Below are experts of layer 3 (counted from 0) of a mixture-of-experts language model. Rows are named router (the router's row for the expert), up (a neuron's input weights, with its number), down (a neuron's output weights, with its number) and show model dimensions 0-95. Each number is 500 + 40 x the weight over its row's rms, rounded and kept within 0 to 999. Numbers have three digits each.
After each expert's rows: "comes after" lists some tokens at least twice as common just before its tokens as in all text. This comes from a sample of Wikipedia text that the model never trained on. Tokens count by the router's weight.

# expert 13
router:499435466462496482491427444478491530538525436550556488506533529520506533539469493560493431515452523500508506504471576526453477544454477546478464473551473502472454536527474538603510446455563522523534523483531456546500486532532535507470420470494509452412538528503485408451428559536517444543
up0:564560487555537501509513497491461537474558455507543466462483589523516465514488423526541486517545451529435452515546568537530475531518433528439440510498481558535563465575447481443477545500541457514489475486472520532471507534557500528489513531559543458541501532432503521413461491479544461474
down0:410513458498511529473511571567572496527508534477450443500452551454500478499494568499548431482475442507452541458534444493490514455510519448502477464499470585520516525547498554458430468523514509462569537544548522487424463575491531469517572515488515509402519499547504467503517436487567528412
up1:482515513442453540539471442498492550491483468580530471433518420568424487509466452507509505548440437459496570499480554509490540513427488531503522489517444553492472568544496534509575442572504477530481494468543501518512494522623532486495504496457453484572441581481535502542540552596530518492
down1:483470473457433481497460478459518487511487515491481466512522454473476415556489417439578529559571423467498486574554507479457597498472507515437467487471527503515482536498522455474465560497520440542505511526509521478572474521563388463465535469489479447429500510512461561509608486493498502516
up2:509496524464463401553514494463494522493490431570501443578449439490502415505557520564490503528572518530481419418537515523518523487459565472450514443479478532509493477513493530584583468501462576525542475521507454502475433462573493506454456483494505527571540552497462473476508458525529428420
down2:514510472474476537541588504484495501449534469538460520510464501571484500457514484520431420433443503481496518496421482407528494504579522550530458564521510544507464508535476472513506475582508505504399577494527598505484500483524519448547489531562408507480537505493489490478519509508478532479
up3:574507524438477466510451460548506577542478466520490542526556480486501488489475487448517466547417504511494476567597560581452554500544486483472559478504474504485582539526552522498438501480510532575527496402462516475482491617451503489484516481542534514455478514433511519501450589484525469460
down3:510490483482499558476491416521516539535452575443480509539463456440524548512449528476507444404503586534512464473495534505490513518463491496487574478511492448536533531469564422496513428444510437518496452512479557513504458523507596563491519457514456506518443475507467496461572480436451471492
up4:529445513488503468535494489505439561510517476570563453401489515473528458570472529539509475461544480520462522445501562522539556545379522482497463479495487446469492503489464465488526493475425534446449448531475492468477480416475484447474503490473492591515545429501421456542490482488490460479
down4:467435532512459454518486548552444488540535505463471540488492488464466511518600471525529456486504504513549477514469460519484470487494484533548449509520496510597415492487525498527535475521453479534515463479535441477436469475442453497499482413462512467571469560468503557526494496521529527517
comes after: "in ", "at ", ". ", "on ", "of ", "\n\n"

# expert 12
router:557500524580478423477501430461558527503512565473540445483471475492532523470458529466514483440462466444447452551482468502437468459506517478484485420516543505456462540506503528492475531483532436555513452547530495452538507460469463532551529468468478520499492574531515549486435537524525509515
up3:483466487536476470475483462486573489512457483520616431477496502476562514526476516466550484498497536477467558531508526469420517401527430469510490465412580461550545586582508557546483461502439531464484541445515542512416539512457465498524557501475516545483535459503537468576433553517488509440
down3:496449591491507475476507510550471541532517479499443538451532508518504449493494499587482509473497449463525530463510560449516566448516451471490484477470568597433520508491557534526561477471471491507545464481507439511506460433530477481512519538492480496485489551445587495537524555448547520488
up4:523448464513497430557484505476534522473539432484521473553528533424536466487516451454489464519573480589489517532511511480467500492491457425514536523388514521494445549515501534507493497490475453484538491520573481533503554525510518514446507469562495552437520549506483522486493506370601507398
down4:502522468513455462512460502492448552552469478558520565482501531416513509423537511530520514480457587450520468556511417511432553472511474538517504470400494598437490548542464485512401535574569527488456476580459462466465500450501432451525523509492448515448524540496531530524536455431428529442
up5:457434448506519498567479539521511533513504492568462522521480434491579435599502528496537564500532662504536441491533536482512511516503474491447490486537499506490535495525482500544490455547490538462555510509539518460452451545478529495528468527525523553515494504434522386508472522482561524485
down5:424481427444536523516468496479503554544446489516503513438435505516469510558528532555479604510486499589500519508438592536549461493543440496518466473609484502435523449452486463459519503449465544431493554538485516603444512533516458541471548448477511497470519465626497527528512470489437525542
up6:582499477495466438529472517465545519557460484490534409587583457530476517487506459516480466495543571525445508496462464475418498470567480508430495510547499485488493510535538508502556426504453431488551490501485460449503582439433555500458521424528517488467521482503549506532562444496515503536
down6:548528545468520507589518492548526466479541493429510501540509434590482493469521534542479571533471513534576508455454488488501498529468482496554446460554482510535501546488532571551407521498435559408534595546406553536493571466514529483508482504489561483504502584535520556498487494494532489479
up7:595509503504514464539497470477565557575503535481572441514510502525532555481537532536555495472459492501553477473510508534558567563424546519556530443542512511427443539525536575525591498544474492457513474503557492475470551563540534428451613515483475490424512508492469508505514495477505435478
down7:512526495540506479464454479512521498529504479457373463490504535518508466533427531506490514507454510499431501480466530462485438496593473476548489508508502473525511540509499520474441445524562472506482546553468552488539533504572494507486491534519447495480539491503497538536475458485553611622
comes after: "0 ", "% ", " ", ") ", "1 ", "2 "

# expert 23
router:487548470457519435522473440588425501419475462514531566552497490488428563495448431484474506489496563536524533449540576558528555526506518513515420458484452557510542483488447480509461546508453513524455522503532464542559519455444535501559525550521500512546507479537512421469546554524477461522
up3:506483516502517451495538495461588532471469492610551498426540520534514544497475525552581592494530462544523510564449473540554533434526503479460477466487582535479449477544503459534492480521536614477551486407518461442492458446541500476490431510509477479476424507506549472543496479430534475481
down3:558532478490465519525475459557389474469462535510531424472450457475502483527487477469492509547478513481520524484483472452553476528483510450486472481506490484476485535469521487522525580569521557497547482571542502526514572549482499582567467454527466508484439548474539534489539541497485457543
up4:511495492462442457533496526511476483465449485492592477615513495532517453509465561543504513478505494486553540470540499525497490476566564499515531519505489527479500500524524433482541506562481494570514528471476484484493480496527518513501529531567430525597579486523543511499548494465504483502
down4:560574513542538491441491415435460499507498509536504510489523555487551538508516513478598484548505503469417541499474474609494570518480453499464471426532600457490453510506542520588432468434492509502501483581478510457449500496503480489482477510544449496541403534555523501488472476507469496492
up5:489514520519457585495551499471437467478454488507523479556486507511500491470556391464552616512480490502575470548516521532472611431477508467602465500436442509467497322534459519555562489493549549609465518460496543545506535563506529566505525512498442447522477443462480466525501537547506492593
down5:464504540431504428517471542568492534468550541460444559509442442470487494460508495537462542435470539487471483466560547544476462482554534542449513478522446491487504503488523587483553565528547508525459488477535494465505437512493537560523559567468485482504560499462571515424421416443478579497
up6:511448496507463463506512522482462448479508442533482471447521572528474484467527446407506514485570503591465455476554448501544530472544542469465463511515445504444552467487543459517562497512495513485508497443502508460512478533451440498523437465513474427572568462490445459515505462515570464501
down6:480459522532477502522526472483524492543534547530516613458480518459514470465567420425498522531464545502526492497475526499456533552472517545438515532490471524519558485507421545535440426561449513524497427488571501508481464498505485568581447468464497459491520595547509489518446536464506532527
up7:490507537483546481451460466501491493468459467534516538471515548506519466499518490470505529511514561466493454487486523543516525463481533502526570520489534525516442457543492502568500522494430504564549569577547521536461555486510569534535476411456583516463522508496471490433510511522544424517
down7:529483485480483435495458564466471463480520562539566553485496535543497574512503509483512482421519557501567498489492474528481468511467518548504501515516468435452500561502529556539487577452559496474433445523524503483523502426507455498526520567470531558496486572528514417504461530431453573464
comes after: "| ", "201", "200", "; ", "202", "199"

# expert 37
router:478521548463512500496483558537494580547511429538457487492494507488583429463486492483503472494517506540512519442462478467502525605488464538560515563483488488562527458518523433525536458429553471562512536435489518503463489470512559473544503456501499566528478437516452520533515517462514472545
up3:493542462571515457507503541516465499496489465434509496476483502526438477505533520552482463478483519513498514500558536498535500466504508484462481587566463548490500475471434474460432491534451499461535520434488466429512542520527480508540474532553473450601388548432479487499532534543429548503
down3:446563495519484473467526564500502483450475469498453510487459416495468516554482537542487489453507435466573529470508550473486468615503492537476496548481477530478528498486411482501458516444513434494510513569516513499480471536468500496601497471501452512505431570570534497449514474499506468509
up4:501504524499462478537513561513493471466531520516554543488509535557510470504547461489454469458527556449512574470498458496499518559418522472564503489532534545478528489493486513541515526474528484510515491569511527462486556492495516482530519512416470475514459571522545434527577602512536565533
down4:488503534517470443545514543509532521471519445517451479536574529491501482453513471545451462501499455455473510432472472455483550523498494526558501514505452490576503510470550449516534425534575641541514531481444512501471549491481522564502520445503480503539488492573425510493579476531512481502
up5:483456560529474535536499505538484507520450517453470520480462472519527530499504514512464433477511449505561484507461460563448432436582460461497485434486469486468544517515469472537548558454514547517535449520524447472482587507503461477461589508500533481468472489434499521473508546492543482493
down5:470449540482489494404475531508422525548454573452447532514512519546496592440490421495456503507481457556510459505500501462520470457462486538531556489553474550487538489436441555518515526544461531454511478501485472546558521455515471507454551515570488504554456462528526456427429477463481486517
up6:560561444536518528547490496480516470492509467510536473435430558477429533539562479538529490529455398485501533477490566515473580569502429494489501595492549501481522528550465442477379568548506542526433488555480538450436603446489557528529540521434461508527415533464511500530477423525479498474
down6:510514441550522515450524434457546493486565514547488491484434506451520462537515554544496557488453526447547527553476458397496519568572470497479481495496494439463572494532537492465507493496577459510528546478508522533479502542521502438389417471475565518485439511421471521535492526483472508518
up7:515524485515560447477483519472519555460513504512526469503528511574494484428529500485539544458459456466490511473493507510434517495527462520539446545467451430459530484492467579430465457559405463483536543541516482533511445497480592518494484531481433532514543522507488532479497523515504412456
down7:543434488507489560509458515525509481434497522424526548572470504476549468537535498444485508489511432408473514469501493465465546508460452501466435460468491539526463561473479501522483460497505521467479582558533535506504549519489438511488479582499538492537474451533538519425480569497557518548
comes after: "of ", "'", ". ", "to ", "is ", "with "

# expert 0
router:587510542420537505541502536550539560524423453527474515465501431425472514467507531504462539456522454536536491463503548522433493536532430364458578506571532547454538506523539501461528477507456542461573491506427457459535475528507563491476524469543518450505508533441489525518539519508533496528
up3:541519467494518486523442544524573540528514461549498511535511494494511510505491496516448409499547495563537505538511505540497478538509444448461500466512505561465448505522510551505467587527492484437540485483388475397550474518535522490455473493522571487488554543506469490508515556496576514465
down3:397523463480481482492466501491494493435541481490532432472499496499500498440532468502496450541511475477537545509486507503512549461529512562525373489415488517529515530464563473478508493442469519491491541532487623518554539483565491560511521459492543477543546512472464429596506570511468490545
up4:538515476494574424532518446487486472506535427513484585502508544480497560506539527465473545482562516545521459541493475541466526553536424479522512516447569586533497462516550508559598483542576591543526530484505481482501564561477519530518435495515579519441533506478513467508444465534543447414
down4:504584401485524415509520565486464480492534476473570546487553488461506476431506464468491528483534535513490473432548489435477476537508384470483532510490516493435588497485507505525512522485473531530579513504537524431458411491448490612478518480434488447484474542484541474458503507504462546533
up5:486501548491533520499459485440440531427521483480443524501456504498504513473545572461453484560480459525425516455536447479591480478514504446592493529466433550525452548433484575534525539506435355487408466504389512356451592484458516449461571483517483576468519478489512462604475487583556514547
down5:540469476517521376478475525477411494481466512498550444507423471517446555419450494504599453527403519459469510473515488556486460534515501519477465536492510498564471517492491546497473525474467543497509478541515459533492529471518545502542570439470500493540503502502446513507502482532492578533
up6:538507481461528432483431531498552482431473473538508485526534513457515508458519513421520470494488440533493480490434477540550477421494522508482497517511499491419559466511500480514615483436535534511495530454557467507469513527543523452532464507511510502478542589495480501454470526514476483449
down6:516518501491493486548557510451510541487515471514566495494467503504531481494505540598527505512409477505524478481514508546456452495498602495478572524570540511487503482483440550483542506509524524523526448503454507525550588485510552455467487493500492519573513454602453520494612568498444447595
up7:528455514462574507581452453545530558531501467523486558442474511468529503500537507479451500542524512521519486446541468506500549578515477478531506433510528561616483499577550502529520448451459553561510515541504483424498471550566470499492490486456515539550486553530467544522562509449556526501
down7:536447420557480510461488469415510498531497545465509499555491472436501486453524465516538554492519552449533521459535439439405498462557505485430491530466483545486479551509482468515536545538522456521528516543492497492462436529449488510487518494477497460485566538525491511555500475460487446436
comes after: ", ", ". ", "s", "where ", "es", "that "

# expert 11
router:484430510554548457493447481478519552514527514552497528492513512451585554462575495447518514506508491463482460517468445497499522545460452557544506537573567539500543529501472518568453463416518451417434490508552471472499563477533441462503523568490509414412484593564559452517455507516393539505
up0:504497495497488462467520497502575476537495520610440449520489461519536498565560497532491514516435467478594516461422516457586497568544468431560486455541570573492556424498521500516509534500502553558519482531464449488479529439519555550518583518454505503509563528517470425556493537496448483469
down0:419474474484517505539498503519507517449482472492496469504468505626495518523493420464492483529566492456529473438538526501482495487430509551561517453532490565446507490491523468519496503517522528484551528475523540528497506445528473486479484433521427459513429555402529551469493559513524513458
up1:608477460458483417565497562522497525436504507517482525567465461488508535511600455471521575511507526507490511469475536477575551518476491483558481471462480574542505442523483481559574490506577475539535511521541494538470596516495525480510503560585492457494446494485565419584510394497532458466
down1:503444529506486456512481568595434525540448571530430555569491522536532496527462501555499518504508502576497480554519546453469484427482478556469539481494489491411495493420497569446462528498530558488452547389443489519518481487449501500574525564411501474508502528615552491542441467571479477499
up2:550555479419459459550519481526410563415457492583406491422458536459513556517523545498534500483531486533449449494464489565531548529494499514461541470490508472491494521488473456494522408517506471536497472508461504608540484526581497499484541529506555535503511433505551471472489437470494471445
down2:494527434584538429477509500480501460504502501524505473554574585506463516432503468407513557545440498558479455578503487498528464493513480483420488469486567505452475502500472536528529525484521449521516489563556486502561532519528534543502552507494569550552516497434543461401502487496513437540
up3:553490533470508451515472583518458525443512505495461509497500550500574496445432554492419511501474501514459514516524468526519445490543562436483505449523516482419432481444494524521528460468458440516460428501481518478531493508471507493526508540507424518504531483508407506584428524479532533483
down3:541504596519462455530494553524464545463530528492464470459491551468480542499497548508547435451442464553468524455444522469491441475476457488460510490594441433451451484547531487474569507499448461553471542489488527525522524551506483512557501415509422465540546493504468546499486519479511556491
up4:518535501503537522521521578483515510471519475504503478525507514466597513547460481491551455505563534526538484529426498488507467492516479464500451496519507561384540550514458497474513482539468482520480482508485556480481491569539506522577473625543434499490532488499512495565558553517486515427
down4:536503492499532485573512575524486535523489530538495537563460502520496498496521467520486506446526518420560533596464521422477544513426478490533477502526500544459564516543490454441531589512467558498479500530447480542483526515465493499486512533517571470495516404422573489536515486444580523538
comes after: " ", ") ", "\n", "1 ", "2 ", "3 "

# expert 18
router:531475527538528417547428538496508527579482469547502419488523533488500538483470534510576463519490609465529499447478546494489523502482462488428445462461474569518524495545505435465533468519508514536604453521492506487487567518546578525467461479531537422501511404505458451473514482451445549480
up3:485535505621547554412601482521478436458476458449504574528470472498482535408477401526522509524500556484533469550496527581500579508512469515486544423499582508553498500481518518495461505532484498516475542472442509528490592496594489513500507477521572496442476435476484551461474481466449555453
down3:476560467525506502571578458458605479429497455512509509477556428466490405491551497529475512561520424437554483484469479477462543539567436526502534451505530490449450472456493539505499481455491450518522529536522510478470477470476467591536489407495537536468498504536511518440592455545552480502
up4:469542494426459581484508507494464526468515474506425497485509480412514458399478461458506484563565477529496498496516490524609523508484503471537507459532455499471472461396503551491495501433454570460471451510479502490486423515424459508474401568486502486510409532552468510578417463525532482499
down4:497516442443515599546531519473530511548457498488463494498487494523529537523477513516458498539502518489573481554441555482501489532501485503532510444550488542499483464522433496561571539554443490465512564440559420496495432427475521451557484482516535525510515464483492456512445493549454444450
up5:508538492430522477446454465493536586487495474567427439492530465538506505409517445486531514493480491561479477506549541476587508489532467518550488555430504572527511461481523496460553534469459465497453518452534535535493546456509566531548477451480508489481524493470504383433501456473496520482
down5:409482448465500480567463553481529515502449486502483339478462470486511507421491490496516534470505587528516559516509421584495493562493543511518548544499437532530510550460420555536523541566498474513540564424543486449576504521478457490586477481481443461513492574463545467494528509481526408496
up6:584528479481580430503535527532572588473487502441521493503499472463458463563431451437524448551536490535505453524435517522513469486559496442545501505468552534537435500505509514455474510503527473555539483509440462483478561558467541559505453430536472492512495457518553561500554487475531528479
down6:495442503414439541436471481522418486506486460524471525433460511528489475525514464531497540467564433520535526509477451536479532512544446536397504585506507487478558529493486493546543490471459500503449566505451513464542447558509432520464485511502514505469448555461546423557408528489426471491
up7:587550512448492489564513584509500520470432541533482539480462583517480512590534539558500480473484497452455512536480529474512426539478516472464472470517470584502464533530482451543505581533407498514460537487518504563527509470503512476518502543491426475507475479428503516396482400534480437469
down7:424435504417530496539513490517503534446569497512492495551451517493469480503500456513533536495578400534554457534476519456487500488489535416513486499511520542532506412532543539506437481482516565513570536426499394506523445518480472559444539498504467502501438499473474542543540528539559491532
comes after: ", ", ". ", "one ", "ed ", "due ", "part "

# expert 17
router:537476513463518413433523441520442488478509550565527534508461457521461555419524475474489528504420513479556457514512532514472513469539506505579469463486523503502487431422521465509437509498516486471435449507580455528477538545565550485502478525557509458550505519549488491465547475410476491561
up3:497506603493470525521473508529572504492496483515494482571497469477502445536458574503620494534568499440490559484495536519508534487550460512490506501462479499454407480481585519480532498510422495585525488456515562544501455547466490528478485500569494522507510532506469497500479512467430454490
down3:489536494535494532486519493513543492480486589540480456534534526454466458509510450463462404532524510468542504515484545532467480445501521475445524497563578474561445468516529529468507436476579516559474494425477524537507495473558531448451571481555533573462578500478525521427531511535487538503
up4:578538554485481519535484437500463523511469482536531493539520439552574460492498459523537526503502456483512550569479466506452523506452514492495540488559485511475568504529485511552497494583539383439483512560534503453510473488456504466481518496526546479463455463490466491503508409468556485442
down4:546545477479535546504545520506456484525549546495525566495462466497431479503507500463499567470478520497470466538475453497513505482446525524520556511574482535546541582534578527525481571510480531503427497471502484474523533516490564552502516547483497509467435579458514439536545511457535513478
up5:470527507479514497512517469496479520504497515471498458541496497495508493575510506504467571518454443552508539481553527477445521529512480478525518534473464516540472450518549524441475472564527535562507521506528558503485565497545461512475537510496520515474490518442475521445481477512406484469
down5:523497464439501522494461490448474494531482525495490527558610494481509471547483513495559505472480470572462600514530495508536470443500481491508516508510511461526488563520445497498517575519424500523499446497454533542525535495536557501467436436509483483486541475517521488477491528463564497570
up6:529526506435444589495465538522449506452448542562552474423504505495525508511480480475510532524521567558465462534523496533462501505509515486538601515557509476508552439529520496609453484525483542595546484481517471492502448464526518484418462500521503490504502473426521472467456448534581428519
down6:460466493582457481443524502508450526478562493536549511479486450513536575469445487530477488475530479458504431508443458506524531546458553498517418543540471447451476579506458588458453526508480499551507580519428445506491502528557544439452536519436495417502461428507552492452509429479532461521
up7:538455509493541503525496503520499500524456521500565497540463525515522466479568540495485488529480474514541441464500557532488515459538514472491521446549517532590467580505535512499435499496515509436463470518509496470509581456456551573444462491481427554432429483464499535504452489472479520521
down7:452432473512509549398538626509500515531577478527529513512503489546629494437512475570512541498445513540428518528507498569520504467459537512462511492479483463496503511500455517513554487490487490491520522436476449541476475540461492496527558430543552546488521590572435487542513481441504488494
comes after: "| ", ", ", ": ", "(", "- ", ". "

# expert 22
router:497498454527494478549506531499495532536460443464483502463487475533485395538555477448489507535457493489454471519492526513529515572590466472457491544413513473450466518490490561505467509481540467505468554481550574497483492507514450452494500487463586471518442445489491500498480565424460521536
up3:514488519503466500499427577473503510548450541512458476519490531439505477440529459466520592488589465557460398579506491542596518483518544454486516495471555527527480533468445523512534491515553501455474511512509524566495519525560488526458421497497422456585531439515481475563487512500471512555
down3:508467547509512421494568512472439433416539511420546538468561535497490436534477522508453505394553492536451459515506495484543474450504493522523535485456519521498482524528514509507502538472573496505529450501526502556566508518464554496475441455546424536455553499535505514474428506559500531493
up4:541524562497585468514522523532561522572461471490472490487453628415464549542430555595455469475494514540511507455488562523476532469482501511521526495529473490532498430543491450525501400458445488530537455523513417478542479428533530527421445495516488478524524467480536575544535507443473469520
down4:477540465518552531476523530511502516487456469541485391467495504499538516547441559523488475515535515466510436493502521508530536505442454483474477423530559522505519490577548450481503465498474512519479485452436465423487522524484525486468522501560499486479561389482486579535499465541477528529
up5:447475449507572502515510470547518518499505462545454522469521534476480467547423521520563477431504481489450565536489510535498462492468488459500566488479442514493610487524497486533508463551601561517539486432500509485515470493572491476535472477553468533587542486508496394478503487561561484522
down5:462439465494499518448543476507451507537492491505513435472531554548500542426460477551442478508471502506491503525485487448506454468496499468555547477540442485602578511458520486457504519544540501572483513484480473588503583474475479470486477575469494577531477541507523468535515487563464510523
up6:493541487463518450523525510512505507528517402485484490458482503446473507478433548536494521587547585585485500479523500517531483554487543466440435483535511505549518505488507545479429474487405475456500545505449453462511490534515477529511397528476456483522493496576487469484529498422419461506
down6:485513508448534532466505506491413548448467494482444530584490496451524450445571442476520514518551534458422417473565535472504490509422457520518495570469500475508471490440541539512569527466426471482516515536523530502466522494457445510535510511475513484478455513456505492446491510572583536499
up7:479530487484455493448470532563480508551463585524516440537544499560513516436479480515506528438456543423507508518502509522494477409476451580542499423523542493497532523576495543541506508534443451514536504519481566391527427540598532587495477472508488502500484450422509525526559517463489503425
down7:476466560535462471522539524476573452475488453532526457536540498487492523518480551537447502516566547511522519483458463444488484446532481458570480488521575449583485599500486452502456474491456502565535451505480500493481546543505520565603491496535509471427500517472485522538567446515463483439
comes after: "| ", "|", "–", "201", "202", "200"

# expert 28
router:480543429515567514546499522524476514473428483487532528454513528483527497529467515510557522489513481463456466566561463483525476469512539452489451475517459510461527517447455505481519582532561578437476436556488521458538495465437513495531512499468514579452438539568512479467517473536570465518
up3:479477536587482552527497557516426500509500511486467569470522532469520531594548536437529474538531470500529529561442452494554457454584459496547581520534454521491489516491486473463521519478498511514431531531347479547522494456414476502482608531481539496424495504474550517593535474494527513459
down3:562449441501531452534481475489471529546485512494433569555515462481492555454456469492569501492473499566486457485507550550473512516512600487536543440473508539497518405489526495500548494545466565516514490463470440508495473528565512521469542476486582541429551501486512427525548506482537471457
up4:522523501477503526521524511545424546483454488526483531492478554528517536503489477588531499524567551570488531484474482487514566537457537464562447533525458481556486458532512517459506495548456477485507509555578471503480576479475570468450523536446518563491550578554487406518508453543500475462
down4:415520437514492485490533593509481432423529529497515453520497513501503528547522477539445453576496492501499453541519420461454534505475493496525415456575525429429469492470507533505561479512551450544467417492562515492541501490456579543480496528494543494502491496524427564489487469481513551471
up5:478495486519516467541477476514528512483496410470512508462504489512422537493505536547536513503538503582506445542493558529506498500555508498496528490521537549527521438468570508572508458568525549485529525571476489514468510476476575539533464573528448500500494525425470471526514560446586438506
down5:453492514506467470506492504505571428469463530472523455517536506490419528530479474475490515515485514477518479474482500518450509473464587480482486524541509493564447520526530452550539473515490523537633508504457389476478510532521516584530532516456595515519537536460513453565436447537514530469
up6:563508490552516585567518570446515396481503502400503476560433591468547564505474444409547553501520449460489428507447499486514500451481527534414456522430565472494498557495476472512431486495512438572525484426510532454454517521482526537540524483476549539443486533508507488485498463464440478481
down6:509497475497506489487528491442485470476551534528515547545472514468519475439454524497511466468535537461443473546532532519501508557477490402475468529582533504411445554576508453595411502421414510492457455524551495475470512494543515543467575504569485516456512526529533365502546437487483505484
up7:522491568500499582585442534485461567497419571519485540524528481524535512582517549530403487464504568486485554497522486513484457513518504499505501477453455570464508519490560503566516514494510531477518471502458466513491518425446455575512550542518502484496527493501465409484471513526463492474
down7:495490477584494464444541474481588469488522480429548478475486480517518434498550563437471446512494499573515531498522506479524502496482472493526519533532525508531541466521488469478497425507461485493558530444493428542515484483582530504479507492491525505486474533440551568433471546471519524425
comes after: ".", ",", "–", "km", ":", "/"

# expert 3
router:518531509473498452435560547447448523442538502497504505518422441527457438507525480482561462495513492590492460514473526465508508528430617467512488476446519493581519549488505504488491509528520462429527563450463559574572573386481543451513455506557511491489509443507501500479520461511538500501
up0:453519534503484565474480465494512539510509516613506476493445495513512487481574471508501528468512480569575482486453536511504506583488521582475422517470453557596431555484507498559562516530460474455537521479437485481479540460529480436445571501498454449502574545471494498528448551480411510527
down0:503467499453459592552477503473405489467501472528496441495543526470480597536458567467583483473495512603468521486522533510518496493504493484467507437551450464430484551559498463553445504412481509474465529483440552465444446476457502472558542527480534509407476496536526527472486439469571504601
up1:479478480488490469536553501487519507451502510474497533471558510487514382482503465516488447455461510496416548456549480462470485545428531512425504558429485504543570510510520470567498455450526410525438547509517565462383522591530517443521570569450440482517459508520540493490437473512501486448
down1:499482559527505499523479476576456545545482557479431482473449556498511524534538506495565473566439551424511498489558529483468508510524434501481470477526553438561462565478520494500495508485520511527496463429539484533534454489565526446509532508479552502548460489518453527512566478513496505474
up2:560528488527508496543522497508487530455535487456436540463487511399532496450559581420554502554513523450538525523500536528536534492501479468485458502505522516505497557436558554494493510520515476544455494553514517499511547475451490578478473461561496516578461412440475507568521502528436525486
down2:544442492477420532501459539533476548557512492525532508499496536489506577482458509500548562477545545432535459531513478535464494534444408478537485469536485504475518466492445493534462452497494502505515462442548527433530450528537454515545448466448489451504485514555484454512477431539552539575
up3:511513539525534419521505517485464527534505462542514542506416492518482406520471517556555496453532519489459430527488411502502559499495492515546527562455471481501519471498493517567576494522507484475530470535459512565512518462429554570492463416493477507569555415421477495478448506480491490472
down3:525497489449520487388446528511473480414499524437549462536503487491437525502504442490473445539436508517506534456439468535536446452512513468430511483468514567518461564455540533534537534562508469498466532487561481464531535491471553474454545573517561472486511496543499468449515493576526524432
up4:580529495485550461521488502527493550518481586447476511459531545473487535398500507425480578450594580482565499509523462545417493533555467478517550486513558501477558491451500575496510466480507494500524490550518541522490492519573492496467515486514436521475466543476492503484442484458440456508
down4:538448562490469515511464527556509483509502508518489482507496448534461519477471540488428496448422482488525538505494485510535533458584471494479506459484488575495484540461520487510518507473439527458547603558485462476469539471520511372496512498482532477505577546484487506434513486505559540547
comes after: ")", " ", ".", ";", "|", "information"

# expert 10
router:457499462539510550501514501458574520492563548544538559483507494528485497454462581535451469491490515472524424508465466436495465496552458494509470498499531534497520558463396573511504475476480494506539538461418486495445488593451467478498524492511534465538550582505504482481523423545538592539
up3:499527475502543546458526540486577493522494557574497530522456515453558476422520492505552421581521473481477510450482515549478562505501495529540389506484477521424446530467482579569583530497457432477469490498529569554430510523450497474534501510472524483443532481448485464525383531508455515492
down3:457403499441437542555521506541482473532406478517486513529501444518463486472556509466554510449483522477515455557573475469513494520488481524427472433530554463449549481524451543613477472524526467502498493539580530439470500507503469527519459594496494485460472584522461414544499485518447508485
up4:552471500495504500547486521546410540454466515487480490497471510459575487474499478430465537450527471447464502499506443561505534480447404426479486477495520477503557571644456545425505471512561513486483494474461538515533545436562488497496555509499553550530511444599468510520464421533566499501
down4:487561461432481523535486518533492531607478511476470481548472541483431465479478461456566480447532544498500531512485556505544524472487487493496496519592583513505502514534555502546531516489488534548503596494454515514502481506502492446476497411516458516499486452467505503462530465498526498384
up5:544499519478480507482478417495520581468541575522455556467481486508498476430533517459477507463527488518505541491466506518456514531554565476519452425483440469441451515499448484520484513531557492508571511463470484519513527480466506497529547471440506568538525575407548503491422498506496494456
down5:531527505549520548462504475489503493515569546502456515484423461541535530521492606572481511572536458453492531471429535475479565492463514540520499556487544467525526584458520482472473561457491498428520398504519524506448524498543442516536453477472472509509480520450467460491590592515572505478
up6:499519480526485494457473509484524494510502538456512504470487508494519490551529504507536463497462491463432517530529621490498498542494539481518501495540469499513445465500513453466451480511546512388547447546448509489465463506489517537509435429570467528511526491490511446506453493477453461506
down6:551441503464499560573514480488470539492523456543459444480491513506497488548526391486470500507528427567437462501483482471497537534559518499472483488455522460517469550492401505509543510488569475520526519453541397531496485477476494478485472550456445562481507499448434430466476426505517513471
up7:561481516512596490519527500504569449482491534532508513489515531476511481389535531486510427462470535488513585524536506558471521527467452465483507601531526532418502475461473488499510534532476502500528536535508473507496488508452522551532531465478460489504402498460497513537520496499532492443
down7:548520507505536470566529494436550463480537511492506556485456430534523504491520451429440520573557463527465436531488525425487536503499463436461502549438542525560513449461482480510515511517481461540552494535505492488503493530542527495552556459485466467481527548482444436498572451476511538515
comes after: "\n", "\n\n", " ", "Candidate ", "Party ", "by"